Below are experts of layer 7 (counted from 0) of a mixture-of-experts language model. Rows are named router (the router's row for the expert), up (a neuron's input weights, with its number) and show model dimensions 0-159. Each number is 128 + 24 x the weight over its row's rms, rounded and kept within 0 to 255. Numbers have three digits each.
After each expert's rows: "mostly gets" lists some tokens that are sent to it at least half of the time. This comes from a sample of Wikipedia text that the model never trained on.

# expert 13
router:111132136138153130109113126139126125146108173134149117125085136109137175119097163144105130085130154118086117096118134140149098110105154104150106126142124069157132125143179121151083111176105120108125134118132111150112075150167168131131124128090124108159163087098164148122157185108131163134119124134140127153155118134160159165143112119182075101131105092149130108130129137092133116106135105095120126179144119148133130115111139111155143151136100141109124169186126103142120173112141124
up0:109089115139131124111119123125102130124117142155184135107169130119134106121128155113122113161099166124124094094137116139154099132124119091113110150116108126171146108150113120132133110115106143156129144151102139142126131160117121109139104107101122152163175132165119143124190124126218154124166135148083115150085158142154161169109141114165110139095058115145100110117129112099103128141146116100127137162119159132129185116144109111128167098142151116107106112130137115110119116087074147
up1:151126125119092117102106118104131099148139072107116155163091161152078122102169101142114117141121106122109106138084157137130138115107166131177093092173158105096160129102125095142102145127144095115115142097163137172169101145093131141179096109133162181154153120183165133145142122108111113146147124127132139139095128109131137169143145156158130144155156126131103174114102124137161120140121114148159168130098137136120110125110119113146114110118092113127076151136128162114135124103115125
up2:103147121141161102102117067122111118133136099121138126132097094118100158157091119132118134158133109073118098116108163123126113097146100117152120113197144162157089087140131170102135105152128150160122114133112091140125114096176123099128086139104141122120126113101153133103121138110140119095121115142116154127148173145123155174169135150136101107143117109126129147145154144106107120130140150080145172177109120177115132164120175125172119129160134105150130119179147125153099115162114135
up3:066104121110129077098123113145144102187123125110127123118151144138116127128166109119104149091133135119141099127129122119154138066153102148117149076136150114117132103100145121138095083129083136102152104173120156128162129143113125143143117161120092075103191102150134141139133124151144092140096127128134098123108105155147135154105159133153104114147115111183159100148144146165120110104139115074100111102128150115140138118085149130141098124140141107118147112126131099139127195104140143
up4:132109146128141165090071128110151104139128116140117154139093128098159119097124123167155166077093166153100106126100125100124142109103105119117129143119131117140122144109123144152139100104085166136140139152138105132102056125174146128104113135134149103133149120099153161153134077099135172130121129141152108075123107125098127143146115125112131077140141135099139142117101119111165135108129074109137104166172124115179153103139133138133137135112148118126101163133137109068144153141153177
up5:121103112124142128120138122118139116090088130112076073124096142119149117094103151168133100127127132109100150108125128119154095116117155102118137175083129111124129125089148118117127079097094113138138149078112105179146127148131175112126124109124186148145116090099115139125122143112174166126132123150151132152105071120144171118138165122168124157116139097141122092102169127136142126112173141140117155107173124139152098106118133118169155124145112094121140122122155154169072145116144113
mostly gets: " km", " sq", " north", " south", " Scottish", " mi"

# expert 34
router:170116136158111123145145153137110152088137127129125084107141093166188145138124121142121102109126073097124130113090155169178089144100128144121138113099114092135123115163131122134130127123150116116179128117120147112121107113173173056115158129110134147140128158112109144131146150133086146122126120162144114136126113120114131117146131121140120142102174125148153093150131131152101118098120083124061121151150145109126072143089137122138181134107120161107139117143098073159111131118156110
up0:193140126127087124120148162148095121120114144141167193167136112068157117156099132122110117172136133105096125135089106121103122132145085107153125150084156145102145139115214111143154151157110136140119129139127129131098132098142168138121133114127167116118118162133108144100140111168123132122186134125160157108151120119155166139116132148142125155163131136084129134107119117152064183158109108138135105135139137139117121127124123131148139132141112145133147135134120112139120192103142153
up1:134110138106103141156129140117163120159106117099081104093122132188114113157105130097122111126082157134119134143117156175116107133161168153128095120150153139119129122137121142124088121118140083087178127185147147137125074070128117118126136109091110102156129117116132110122109140111085154106138155109075113152135124120132090117153138115172122098135125158139156111153130114134109094169111127129140091141146139103148165151125098122160151108107127141089119104114122137080124178126088152
up2:108130070153149099125144110108105127092091141129123073168160111142109124156105162130117131162074111162121136132108132148112154145100128126143117120133108155116193152141122116122148081142115117138131128107144136164128150102114128113165123110135167137127119115118140136157154106137141134144154117156142116082126147113138128144133133111085126155105157169147173117096129126152094165061116098172094079129119154151111072132108099099110155124149132118076142128124111126133101090135167140
up3:167143149112114209146123131111161132146151106106112157110102122152113087100113126153148126147120100102133086142128164131151086111147095094161124113134130138096133156145132138157093134108152154138160115101183125162134132076114092136123145148125085175130127128145106106100133115144100111104149140103167099112098138079155149121144127148145075144104113120134130135141144128123122144163151140114119148129133114103098155136114154111135128157090171106134132125154104078136155109059147139
up4:127113167165105110148117146145081150137106088131142068129134140125193162174109113129158117121148131073120148114074135150138092077157133129106144164121121106184175107120094101133170097130146139078130134149142163112153124125128194120187122132133129110134126146111106121155135090119118123096106135126109132122117113121131155120110131169120093120123112135113138140107120129165158161123086103123131110144130107118154165157139149116111142152126127098102124113142132128118112179161143127
up5:160132157105119126115122110163123143164107114143143126166159151124113161156103124156136094073131114125130107135115148176135133157083111147096170149111125167137192089157110117116114128100150132087127158153092116130122118155109118112125136165145161157091103151111125121150105113135101121130100141146108068134100112083152133177168117123117116139116134124133134136142180116133140128103107150138115154080104117128106144143156139122164145104111135124059113074110121080157138141137129111
mostly gets: " According", " able", "hib", " Rom", "ulation", " der"

# expert 45
router:120141145102148119143108154178126163109070126151180101122131132129148152137073126193109140103161110118120085125085118157120145148112124137157109138110122138160140134159119109111148095137110104107104118102125091173105128136116133127129113095148123182122109100113140137128132134104122143137123134092151153104137145119200164123147128157150103119154119125128149087100117110128113099134113140096136127228141140122160127105124123121109141089154147132072143163146127132150124144146128149
up0:125135065155124121125091164152115143115117122087118114137135108128121142134170117154114120093133141155110138135123129117134120121103112121168111164133143102148126132106168104100141151134093107130179134162126149146153123080119119110133174116111146134132143183141130130131136086124130101121147124115145071140169125100167149076167138122142157100138158131111132137145125111087126123155143132159126170114151165068143122109115071138168156133142165110132146156142113180111087127183102126
up1:161132091133114159152118139147130128141132135136125139102109150111125117141149168142127136082097157106134150130157123151128103114121103087137140124171136161113128098165159079110135123149099100117073077156091129140110090089097077160122152153069093118132118134128146140088143149123125150134110140107131146122141094180158160133123148172140118118129146139153130157080146127183140111139155148143126136132110124119125155125119184106142129167179115124112114155082108110133088132158150135
up2:114155111177182109144108131169137127136133099139130149134131120156150117142118132136138116105127138097165100159091151144138107142102143133140101115098148129149172120133128128141102121144128119114102117141136089126108137126139109124115160024137149108117126138145152127119108119157122134097093165108078151150162105170145168061099127187109079132114100119127111141141130101129105146131109126088138141124088142126099148150154113142101133125142135148099167187110114115121150162129108154
up3:094142203119135092107139111154130123096125149146159142113084162104158144116121153137154141172175158117096130116148090129094143116122168149114130199124138121133147161149095118137127102132148126158164120083147067156126139099133111122131124136143149155110101143089099115131180190096127132112091103128119094134103118109156171111160097160132084144109119112139116123127129151115114135132115123133121144159115169145116146126112140148149145137148152141123122140137134139191106120114099131
up4:108152159119170107110121094152143137101121159119158170125149106099092126119150099207106128094100127088110162121106123104117119113142140105119123142135142118100163120110132120124087125119144121114103141130117125142127128139150121155070117133187172077115130116140128117109128121144103093109155163143109148099069054137110184108142117137099154119133144107163164117152125122115166170126142113114132101110104129170161132134149139117137144140137138128143155143149119151137107133173136172
up5:131147139095116131140140142142152157113147094158185106118115112162140128098153141147101174146101100138096111117114163127136120125130156110147110111124093133152151141119121142146142133132158087148108109162146124138132140095097160106118143126090100169056095113123141153097157101136119162120154122136116139115139119096163150107101118147142100135127112112142122134060098104140132120109110166121116157121162167150089177131109195128092166118154134087125160133115133152123071126130124158
mostly gets: " South", " North", " Gar", "west", " East", " Dam"

# expert 55
router:145129117145108152128105129163119175146122120149122121149132126120122130143121126131122101070116085141075134116146125130140098099109118135162142151115136087101125114122130146121101144128097119109128135106147142141087116153143145067118123093095049146122116132127143123093145153125112166127142113171094095118156151128098123122145123168172096113113138118162147108183113116127125114107131069111111156162177166126120097070104122102130150122120148152152142140140079090153111151104167127
up0:134127124136132114128126142159133141172149122098096143153132097153132125144110080114129140138106143153098091110142104117124128140084090131140127133141126130138136134135104139109119093137191147144127137120101137150132132093150167148150109112139103157139183124120048124157165147127121141141119123133112176101106177145103110105102075141121139100160119116180159131115155119104087123188106106120146105087082113138126095129122158105089125140125118142102096110146161126102140124100073157
up1:139143122070171122146110110140149166141129156146137077113136181145103128131119124131108138133080171150134128117157124125130176176078129146096140112166164157147132149115142107117137164128134108122180157114170151115124099140119142109131126115084090114133115132169091133131146125123142165112096120127116103169092113119134133129121093103086121118093155097147117155122145108106094135097097130103156167157141137141138101124157102068125113104110134156157144099131100093107155106111148105
up2:117146123162123150155147149125135154138129129206148122125136154136118110161143116129139085120116132142121144124156150137178155137068091116143078126158115112147103132157072111153116181155126171150161147117135171129168106111144130109141160121128088111130122128094124101112100154121081123165193154109149100133160132099121166109109176145167111126133137100128166130110067127169142126123169134126113135116160154136126128103148121142130104132134119109095102113131121140154143142119128112
up3:121090133151128068144130076146124148107107123141182179155160081124165146116144117151089100127099112132126122107086108101138131128109122155132160169143187105129122160130113145138113149139090124152162164140091120096126114172137127110115097155121104114149173103160123155123118121120122109117117095149128132114109062147135141135137171089161077122126130129133127125164120112075130094127130099122102120149137132118112108128143136115119154138107153116160156178125150169142108099118150131
up4:147122113081134172149102131117172152103101152131196127112125143163098114104136148176080133138088120142131133115142129158139113149051117120133108094108189121083146142142099138152134114152118123098113159121152126116166089131124126115114113128129140126112112074149123119087110105108094108138143108166184087088117114153114121096123140143126100128117113139096169102093131134130160123117138118134112152144123081151128136142132115086106145156150170116118157105145157152108106124127137130
up5:179125116113130100075084087173113162148111147121121137134128093132110178108111139104114106111095149151110139126098153135115110134125136136113124138148147113103122139156135094089099111152127180169123111077142105130099105144116103169166118083114119118116095142108124092154122098154134131150133098146130100136142140160104114120139158109133100099111143116117101121135192105127140098101148134095091152130106090123132154135152174149118113131113135133194124116147152086127120167171099134
mostly gets: "'", " \"", " '", "\"", "’", "ological"

# expert 1
router:109140131133110095153150120141097147103101113089092104144103118120120148135121108145118116116139144112134112126098142155167119114102137150147110175131106098130113088146130089092149164143128100123141111107129131162117145171148180084115120121121155163162095124139126139140142189132111170123101135086136156138110165122138162103146082143176124119115140091131157128140127131126143157133132113123134131122155134110165055113088117113121158156134102151074131115140087099131087151176173109
up0:113124119079133133155096123105132103124153126140140100170166098124122159134120146122140109111141141116137085112136111191138132142139176116133157153102106160061106152154144054141150137124138127129147087121125102133170131132132097153130141155119151129145190146143125138139150168161085089046110121121127179128144106129155136101127120099153133159119119162113151128130141137140127131114145125149134098148124104138098100131124106136137122150140118136096113123153122083093133147155174162
up1:126112050133145118110148150121159147154109153140127112127077178142161123116108109119107148115104122126094111131115117142084089102093084113129135193122134117108156115159097121109126117158115109112132120154136078097158176131160157149134147110165131166103121127098091118121163115117131139156151111101135132123094118096125143086127152150146088108110097094105133161108149100101121121091123127104108140168086118165156100114115102134118146138163130146090112129137117123158113111163120095
up2:098119111169133101133110079092109116104130112116138111144127124122119095109098164112158119148090125146117102138103156130162154126130147162092138175156076141132157119121109107169140148106177125134110108130190160106136156108143114092151124137133118117140134123140127125117161095191117142120067160093111096121082138112135094146152152132130141120144139109162134168135128142107139138114160094111120104142165156129100135151105107138137185108129087153090104087106100139151099127127140109
up3:176060197115127128141129157177136117137085144128135122088127155129066143156136129073159130161116150141135133142108100142090140113128126126116141131133106125112129060149109127113121135114151124120090128115138145122122133101108156101133126135157116128162093125095134149104175141145123116112109105099109138139090151140112139141148134089103123144154175096082122153119108149100119154109126142150157119143181161121164097151093109105123116139109121102156147119124133099080107164129159149
up4:133116143123103111116152114096082105093121126099139141135102114152123107134133148126108124139069147152130171121081141146153077130080127137161110104144116113096109118173162076114151117117113128158117127101103148096153104128121155110121134146103095099112106120114120132112109170088088158113149098111070154122099141120099159136122140150142160121093111147173132145176141149168145103131103142146157114133083141144182144121122122168150137113176139124135111069135150122126126113128108127
up5:158110151143130111152132141059154150163102081168145091149147193111119123067149146138118114087119154144141143108146140118102093123118147175156127131117141123139110120138116161118145128150110099129142103099136119142144129125111121123109116135156146134112110097136119133142200127118119136135120153120137130118125124135140112108152121186135133128140144094086130164164128128180131143086147117170132130173156121153083079112076124090160168148151142123099150110148119114110150099135131091
mostly gets: "″W", " Gra", "que", " Sur", " Sar", " gra"

# expert 23
router:198102177111112121162112179116113102155137133122139085134123117104125119160131118165140104122106123130129179128099152153142137132111115146161134142111086127130115086150140105116127152109097109118128123108163109164073157113136130137097143118133086127130142105130147149144155153104125133114100143101110122083098093150139126146141114128135109117148129128153115095158080165161150128129073126118097104115153174095129100111102168117106136085162134107148130145118121113156136185128177168
up0:141142140152086142165137145125091117137099134094072138160154113138093090175123117112160139090159103138147144133117086171103129140124089120133124107127139072128155117161137134143155112142141112130154148109175146098089124137143111130109167154130124097129103117113140151120166152130157064121150143119155182157145127135129116128110127146117106109104160147150120127186117108143169152129130099180119124118106140133121157122069115125115090100088142160111118121075132134160123131113107119
up1:119125136123088152188107111112171128153130119139118157127136097135138129131175105142111131124112098156094119106117127105137115159091151162133092106107109157097097145127172113163107162153124128144141084092118099154106138091109079137108146115117127113138145084110107165153141110085159109130115143134147120134178136130154128137126152130168109139118143053124126117124128073176176123162134150122126128168111133119120130117141134142119117103141131112089144086106131135119121078142130192
up2:136174162138152149139156133118152158154132146136092115124083138102129154132147163107138071149149117135131143126102103144116147161158094081132119145148127111146114121124142137144089110084178104098102173097129144156087068141134120108132143135148164143115098155122093073125144139063098142114139140118145125136122100150152151138149072136150134113147142122125129109085100133122136130123152122145147143122168155135105126144129173095142145103120151055157141109137142112143099129130104112
up3:088120120150121122116102171116143119128114141114152135101115117115147133095098134134157111133139128129103094134128125159105123133147155111150147152112112140109163165158151130097118092124120145117151100139138145159108140117107146149117154127140101082133142086131094097131135110110100111089142064125129100143174120125119083149132134092111109111111075145119113120084071153163111131119082131090126092169163121085164124161175111131111180117150095127130123145147171101120109143114183163
up4:154148123122086137086150107137126147149135111117143165125111128149151127160123138153130109188158115121133141115086130158149127169109153141123098134198134149140105150129164132151145150115088131124100138142125149090124128120109159084119101123138119139125170132132114145144116095087123133138106096114101100161147157149113128173182151157121121122136161065124107157113166164160167139131107138121101119158132101160102111122120071137164110182142128138106118141083079134123159126115129125
up5:162159150131146158135129137099117108130144153159131099153124124113128144129139155110136102125110128093168152111117104170151098125147120129125090151164084107103103174129142135153125131126151138143176109134101119156150153143125137174106142115089115143139152111125105103128153187101148137120184130128154109093114077128157153152134118085111086124123189088128126102093117188171144146140127148106131109145152124096147115098089124136078129089100095114118136137128128127131139115074119114
mostly gets: " A", " Sh", " J", " Z", " Ch", " K"

# expert 5
router:142104139092151094113123156131133143124128143125149120150123142138126135086086123124132139094094114192107112154163122128140109140103138137138129082075101124162189127172163134121106120139114125115147174110141140146096135126170150084113166107110123103159163150077112149090141151109094117105121106138114152113114135142116147155155127100153091096124147152150131103146127120116131056082099144143105144141135159177135115133117160145126163130128126125177131122176132102125111138134149159
up0:107127180142143111117144165096098152126123150158101120191123092148149081096097138135120171136154177130136140149135113149132130125128149121091145099124114106113170114115109106104110150141099104138162133129069136126134089139098131142109150133096119158105123141090166126121120140116140193077134108150144117140139100127142106143131139150118133149100152167134160101150132179126096131091152126097157152139137129129139152155131126180146144153090177149146120098165119146163140155152139106
up1:103116112125139164154147135143157150130112119148074120134138118071111144124109135120116147114102134150129097122127134134111126135136147123139090124122134141150107088131156050148105174111125122158104158101111103152136139141098124096140104147135145134113109155101133137196125132104160115134097165114145197128061118082130089134163091137122139101134100113147176124175146158189118121123150106133097156106157147130104111118142172124134099120099129139129145138167134133134151139138144102
up2:149141172114113121118118119210120136132185181120132111129151183102149109095153110111143158103147106132108125149153158134125115072150138121149166145112090136138143140166147090104153156124127150157122163104126127112125117132126110151116129124121149142106142103112130106106135107092115079135098120116121130107163147117132162143155173112128094116155167125096133056132135150103116126114128132127138163141062131124160143113126120153143151142121134120149082130093129087141094150089136109
up3:139120150109124141095140148108118084115106113124162127123134153150113177078124135109160086103135099161151131144122111130163118151119138093107095126085107106140161117139155137144153090130124109113154187100170138171117159117075151137130111099135150117114124124113104119138125014147135123085169130110116130125134157163131133163136103126135134137127124110138140140127122100104094057104140124101133124115122151143162110111133127159126159117135151123130133129111139129142166154157169147
up4:100089164161096117103184118129127137144119121121127110167106116107118121121117128153121134098137123087100070149127118128133127089110120163165088136100139153111162106162103135150165144109099111104112133131168098093130123117087155100157138112110113114144146115133157188155151130117109130156116120106104115134154084137142074156116136191119160157130109190101111104159114125113139127108129110106079152148136122123132166140127156122163117079115101143115153116128119097140117131089146138
up5:140104134126148148166116106096129126103097156088076102137164089113136159106159157132148133160115141106101153134129131173148154151127166152108177092116138122103109156117138097130152148177146100163149120098109134136113104105131104104134147105135153145149133137142137129166158113104152115154160096127134162111134146114119150125152111122184147142110205120170121129117134122128154080098107107206109160153097149097150132152103142164142130112113115116138126135122129108144124152118115097
mostly gets: " phot", " mot", " Mat", " program", " character", "edition"

# expert 62
router:166123126099120116139155170137091146134110114081131157111113133126135137139105120122104105087153073135143104138131126131129122159077156199159172117141106081176130118142139151142164121132137124116166132108118111131122130145124131107151130120108120168108113126111144162150132138138082147099073134122091127113125183100130171150134076133134111046130146120139172112079119157098107137138138132126138142167149089122143098089099142118119118132127103137134105144126121099142155135151139117
up0:100145142119114133164158151096131174123121154107163127111102082160122104127102140154126128118151104120107141112099155133176114116137114127101135141129122128137092149119110116082142094157070083167123087150140134141196100134129167112129094138130176143105156166155166153178140151143107137180105108150136138134187135078149120127098106125113133144101142123113117122143123145126149170119150144158136142163146132111129122104119097115111072132145152116130131154123117140158142168155140113
up1:113105160151120158126135148172171173141139117128123172139151124117131155140164149096154141114160136170137096109143099139098112114118182173124139107142107148155136132127170096159128115130105123095072111114144172098153152117173128117104123131148094162145178122107059167137128125132142131140128139105110130112134123150134116117172145111136123094110114130115115115118164155080146140149110121147139143183159154120123121076096122145141110151107139114163121127135147100157104113121098177
up2:148145145145157127119121141114134146131114123074102185118178074114121145108087089168102112134135147138105121132126117157119084120144142126098116080122071146114097164176118137109132152110118087175172108181092108115077156124095112150105107108142118108120131112105112120135154159137133112163147097128115117147116101143148118094115100110146157143134148096105136117117157151114108116099175110111146115119131137137135145117098095131155158124154158141124071115117175124136137129124105153
up3:109135187114087133169127091117157145113146108124088169095129065114132107119106135126146151140120101138090094110094140107120139120162084161114140145140089142174134161142105127147155131144115140108096168121159147163147094123155107149131125156114111128119118085117149114145154168121126124130145134159139110118131149122114097153132162090127114108104149122131138093091090107161176134103110117170135135105133145160129068138077114152098127076131131121133140143136097159165154113122110114
up4:186143107109111116133146155146095145110090168120074148134177134111133109114128137089120158125087153125111147171096153119141169120110148156148106147141108112142149132144170122118162139111100123171149149127133104186111106134152090131128135108125160140169129133134157124158074140113143126096138144106121079140136150102139122117150107111155112145159150111141154124112109117101152168151142056161155151155112103143134149124119153141152114106161133105168140130168155109149110120122099165
up5:144116123119124100083071156127140124144148085143127169131117128122118113162096140153113102152139111154163074141120115151126145128075138176150130118146106135155123121144117130137128103113127086137139096116104093130162067158145160083101113172092139117149122102160108165122147137157130127135152088120107142141112126120147160182093113142124134128112135101158128112112127146110139095151103142122143120151131089066140134118116132133107109127100116173128142164097147077155079112118097160
mostly gets: " support", "ments", "ctions", " addition", "ions", "ption"

# expert 35
router:153149116148129126158129138135119150106129134095116155161131086159084136130143122137125104127133123146105091106157164132152129166086117169129107090116107128165150084173157124097129135140132108117115142143170170141144141164152102093155126115158134137123131143106128142133169152153082162142120113107163155160106166075140144116160129154172109086132141132154140120122141157106082078079128138094126097135175138105163126118147154133149132114133140171125098115128104099108148142158145089
up0:145188145137113100135149182107110153129102139107112102117136105151104115148121111134135126126122060134131113163174146128116163143117122170144117127130140080101129112153167156142147144140126118115138126128144143150157141174151134081097169163157115128167130173114130138143138134135087156120137143108105149106148126090108142130095131116100162124162151140141130163160135113135123098151089145128150084100138144118180166098204163142144121092136132117120136132155124083110120104147139097
up1:093114141135098109162127143112089120135132118122104142134126101125090150107112082146150115149112132111150136130122132144153111140143159121083113102095099127175099121132092156097123158134158113111141116114141128099151119143137068169172159127144213127157119135104183144166127129135129121157130121112123115190110138136111132122165094093115172155126089152137115135111133154160108121097152120112110179136146159151135147100107127153114116098145133098156114147121094129079079138143120136
up2:106118134114105114110130113139157120098124127133135127147124117151101099176128079142103119160082140130138186121115110133163162123126134169152152135153119123140118115164109104078170128201134149101110117146138150172136145132106177098108164160122143131158140114095167117067136086133077161179152111088127150103134175113123125150144139117100094123130138129130136106103148124118141104149155113129120116130117114187158101097157111148155124123133124127093123137081150137117138108126115119
up3:109124143104119061115143131141139125133064147172151128170097135098122130098081084140137120139115103158113090105121189144120125150133126156122097133116161175132162119168099144119117145141134162150117144144131130149129136122081099099112136116143125140115101149129156140085168172131173097138138098131119119151095125121117136108125105153179120136156114097115090121190142137137099132111135151131122142114121165104119119165152187130106138120105102137121120159122110110116167128080131151
up4:172154119124094107127076132114107077127113122153147124136137132079132120109137139138132114113162135114140123144182110135121162132098135118126094147147110087144131153132109091142150153159159111138057122132156114142152110179137110095117122132182143130174201130110144109107126129084128138150135088141156126148116118108177136145132118116161136146110139120157150117079136100115123146114124141159161128159126133129150109139149165088068138121153095159130121152143138089097111149107144103
up5:162111112154119133189097109122100174147138108085142139111101121128124174155173117149170151167126124161092111130137136090136146138112141080075161095151125153126130123155137111110114195137164142149122152112150097149146101119144097101126147135142091135108164152140146081126154112155105163126118121165146148117123125110126111094127159109110129098118159120151116150141155157123142120132101107127168136139150150127089130135110137120126147131111190132107101114106161127125134142171182105
mostly gets: " modern", " fac", " trib", " inf", " traditional", " adapt"

# expert 9
router:130131113157090131135124144105103135137126143096169116115077107116169133114120111143082118092136084131118129122131138128129117160074140180125160093114085073145120119149159149136104109133136147094170151114165124145112106138137157108090145122095120123098108099090163142127144182125109142111117128124118137134153162126122151133135096107130083078081130094131171141102137126115079130103135104112098159152144107112142133119103135121104167124146118129122110183182143094141134144132142170
up22:132143076118110123102073170104136136122118116131123131084108115132108136147163128126135090117115128136158119123142094149104153129122097180124108145104144124101145101123161115145126121114155129138174091145119141166117138172118118091138112120113116101138114146126146074077146118159111145138145143128136081109134115158128150115102130106154102108105129148155140098086151124113106084085120148141127088100121121113144115194120125104177141166125099155080113124126160072111123096152078146
up23:130130096126151129117157120172122149175123138138116195087168129090129156164125114137155129147138128097102114134151139187124130153125164156073129115134154117088138086109119127138125154175135150160140111139142151142107125134148144116102123136126134152105131123147126151067076108113121130143117105134115152109150144144142112154093139125152132136125112128131187079129144091142109153112123092128123090139128159138137120122093145114168080100110121112105076156099165131125159169082115133
up24:110108123095123104135156114147122115139121116088129130134148139133151107137114089093128122104169139090113117164112100153135108137153183086178144120125100118118116161145143143124131147143157124117124100139124112158168179164110099167114151110087101137090080139115114149133126118098122088113182117139121122109129155170116113119125156184133129121141139109126074104125108107148152073129147097113141137114121097136118166150091076093089120104129083095114138116151112138117132173117111147
up25:116155123151064134130138120121131106152117077129130156161117097138132082109142131085081113073118135112116104149085122104139111142098135157112155149077165129131122171089189129084084150129138130113130139131148119117166112111173107106149129111120130146118132121129148109130090102146090120123105141179100107119128134136125139113174131086149117175151082109144138160105106142124128126124136112118115138148125122127146159129094124141094152119162158092127096178131163102126120172135153131
up26:124119058099087129107175119097102146147110112129134130134106089142150126153160125145104153111152109128119126093144136142131072141126120197121118111110111127094130115124149157144144146149141152103149137144143080123137139069119118157133117127104128124125144156085150097097100124160163150126144119116168183168156106117136128099160104067135093100136133126127080162129113146133121142106123127073151117126094094110136143136128155126108158134155149149143148138147113136139118149122086178
up27:118087163110115143122131097104134150149110155144125158112129175145125133120115128151151135115152131105086101137119133157115175158116158110155145148119167118092120148157094097124095124098158123156124087112153122114106077163150098128134151122111163170091117139107117113104130126087109132080106162081104121143139172136124141122076120134080139144115112138142119127136104130113159110114121147134118134114126157146089139122121177125144118079136085117102103159071104183086133122122122160
mostly gets: " members", "ions", "ants", " points", "ized", "ments"

# expert 21
router:161101140157124144153089110141107158138152102160161120133117114122139165154142117123143135088115074162142136156132137162132179142134124132164116130116112124143133127160183146115090135148048121119138101106142140155118140110152158117143103082102091090116148145139152137125149135133138146087090131086144132112112124121171132158159135139151156114120158162167136101149123145130101119109100149103094136132174126165135138153138142095176136075109120139147130138118127125140103163168101084
up0:128087121110094146131140185090142154105155151145147145133132111081142182118127093121150135175132067120129186145097105132130116136127137123115124152183092108135154123110144127133133084091128135104128110137112168143155112174112081121118139102069129111087147123135122150148130117107137123115142120095142149141138149128162129117139143159143104167147142178151109107123157173113125131144159125089103099175191129131115118112125156141111145112110126116146160144088131126124097139156127111
up1:106113135144123160128139098108149152130167113131192097171174113142130155128092135158138133161120153127169102137121083144171121148161121150128180142130104115118130120163122115138143114136077116130129104096124081135162107156133131125113096094114096127099166090147116130092116111148125124149135110131133104084134101113121128097111102132180118124170120150123149140138152102096131155152119081127150151111158112110144180173170114099098153177110146117124134134085139100135100123100130131
up2:131123160130100105124114110120166128162103132140140115116105152081151141124119149116123118112131117105158125138085089145158175103127158101146145174129082102105126184168158127135161109136137113144115119147124120155151121145110106124127061090171149141126090117128120117087132157128109124087136114122126137094130106160128088107179141100118094140094097154089161101136120134141106134126132138153167152112146164127174134166142158143147115110113125172104085135163094114130135112181136122
up3:107144089157111130125115142138104157115159114136106146138102156140127160134087163146145142110116125168118124137120109152145120143149116139143115135116104135141110121154209115160135119124089129115102072121115134118131111170178086128121085071090125137182105122118124095136106123140164119074139108129175118123137120145148155152095120138093119121159147164140101102156138090129119103134154122126121124116150127139117125120100116083173163128147127158138115137125192146127141185175145130
up4:148093179141140159076129135128147144115158109155104133120139126142133136167120110133108092152140083134119107117132162166114134133121081130200136117138098065102125147143171154108135131156123108122156158143121159210140141174132119133132122119124156115159155132141141101169126139092127134100121124109134104087156093125121129124100170124108128137139159157117156159100118157151169151122115149160156100114134153106116146137101163094145132127120114143136136155146138111160165131185125131
up5:105146132149115144172129133131119117137160089106141151119127144132120166142141116125142130139122144173138116120142109151124108131087121155121108128092107106124133144119125144161165116146091111110164150136105161136106165136115196118122123162114127162144135107114121150153174130097165107121123154138105162127118084129143113099120119107173159119110153174124102159155134114112131082178170149077108148147158085153148107133128080182160141088096119122165115084119113124167133150164146115
mostly gets: "Ch", "Al", " All", "The", "All", "Ad"

# expert 43
router:157117121162113103124107174127138141104150125092133125112130133175180135099078119154149093116149085144132094114130147111126120140075143107108151098109128086143155126143145158105135121163104136121109170099116092169109116135150145117149128099098145126124108142109100145051127121136122141096128139165111159122112126119128146138133103129151086105148117146151151128130120154108113082123094090095108141158159142133150074103109139123094184177134135149166152123129114108127103140143160100
up0:155164139141127102092140124098123146132105164165157115108118168091133114136099104177112135140151099126183066079130117138098158064113115164109120133130137123130120121125131152100121111146104114096145106147178101142137153164107103078103123103125121092171094136139125182101126153162129120157122110143111114138141108095125140101108125109134128054116114131179141111090118146133149134136145121127137131123144165134121163139133115120136095140155135134123090116110115136136090116132166081
up1:144133128107151122158131161131116103168167132080131159120101153159173133118100083119121100128142127157137108099132099107140178130129113116100156127068106137150150135124068166151124062135065172119128139106168145139132120106090138143176120102120154187141142113110121098115133096103110111121118136140106149094092131122125165130119140145144156157165139123125130163103122113116128114127127092112153125090147132126182122163111137117137185142136147132146156099104130143129136136142133129
up2:135115146143118121154121211124135157103136086099098116109137126140183139137119122127180097103129089127132132154082121134157074118106130096157152108119102100117165119124114103122142158191147119177115112110120130139155115131168131123123132160082147118131108118113147111068117118131119128130116177122126135120122116129136139122079107129161163128154147135139128121108112106141156118130106154173123086135139090132148139119140173118080159144154080104157146123161129111096135168129157133
up3:123122167147080152129137184117118124090141126136111106134069088136125103091169132146149147129138092123141127130139155103132157150137137105137128118126116151103129115150152134113136124143126144119113160091087175082131143166096150135127115131122160161097133127124134140098167163139099137101120123151134169095122127125109124113098095109139147101132213125102118128102171131090139171111134120123157146127130127124171154168112122106115133112109101112190113113159135112123095117165146068
up4:148135116146166106087111120172101175106114122132126106143126124121142163127131123131126098123085108152128133166138113108116146157110103103115157104094149125126101131132134148110134140114095106128132150128145168132051144089131079100088143099123103099097095164118143136112069136184121130118119155130100154099085110129123093191142136131074106140120107165136142155133102142120131143102123096161114136131169112118131111128129140118126148111120174108166125098093145126166092107110151117
up5:133120205165164124124130117081123122108145139126089152112141079172103135093134119099109112103099133112144141122157137148175164086143111087157132110132135126088126163113108125105130137100130159089133176122125186128124151120136147119114135107119100133129108177106132135110164155102120138101106133160159141108124096143151155127086145163141168139108136099117139157122104115101112065128117149153118123129099143132166103129127165111106147139075128168138158130148118121121151117128082128
mostly gets: " post", " sign", "com", " program", " spec", " fac"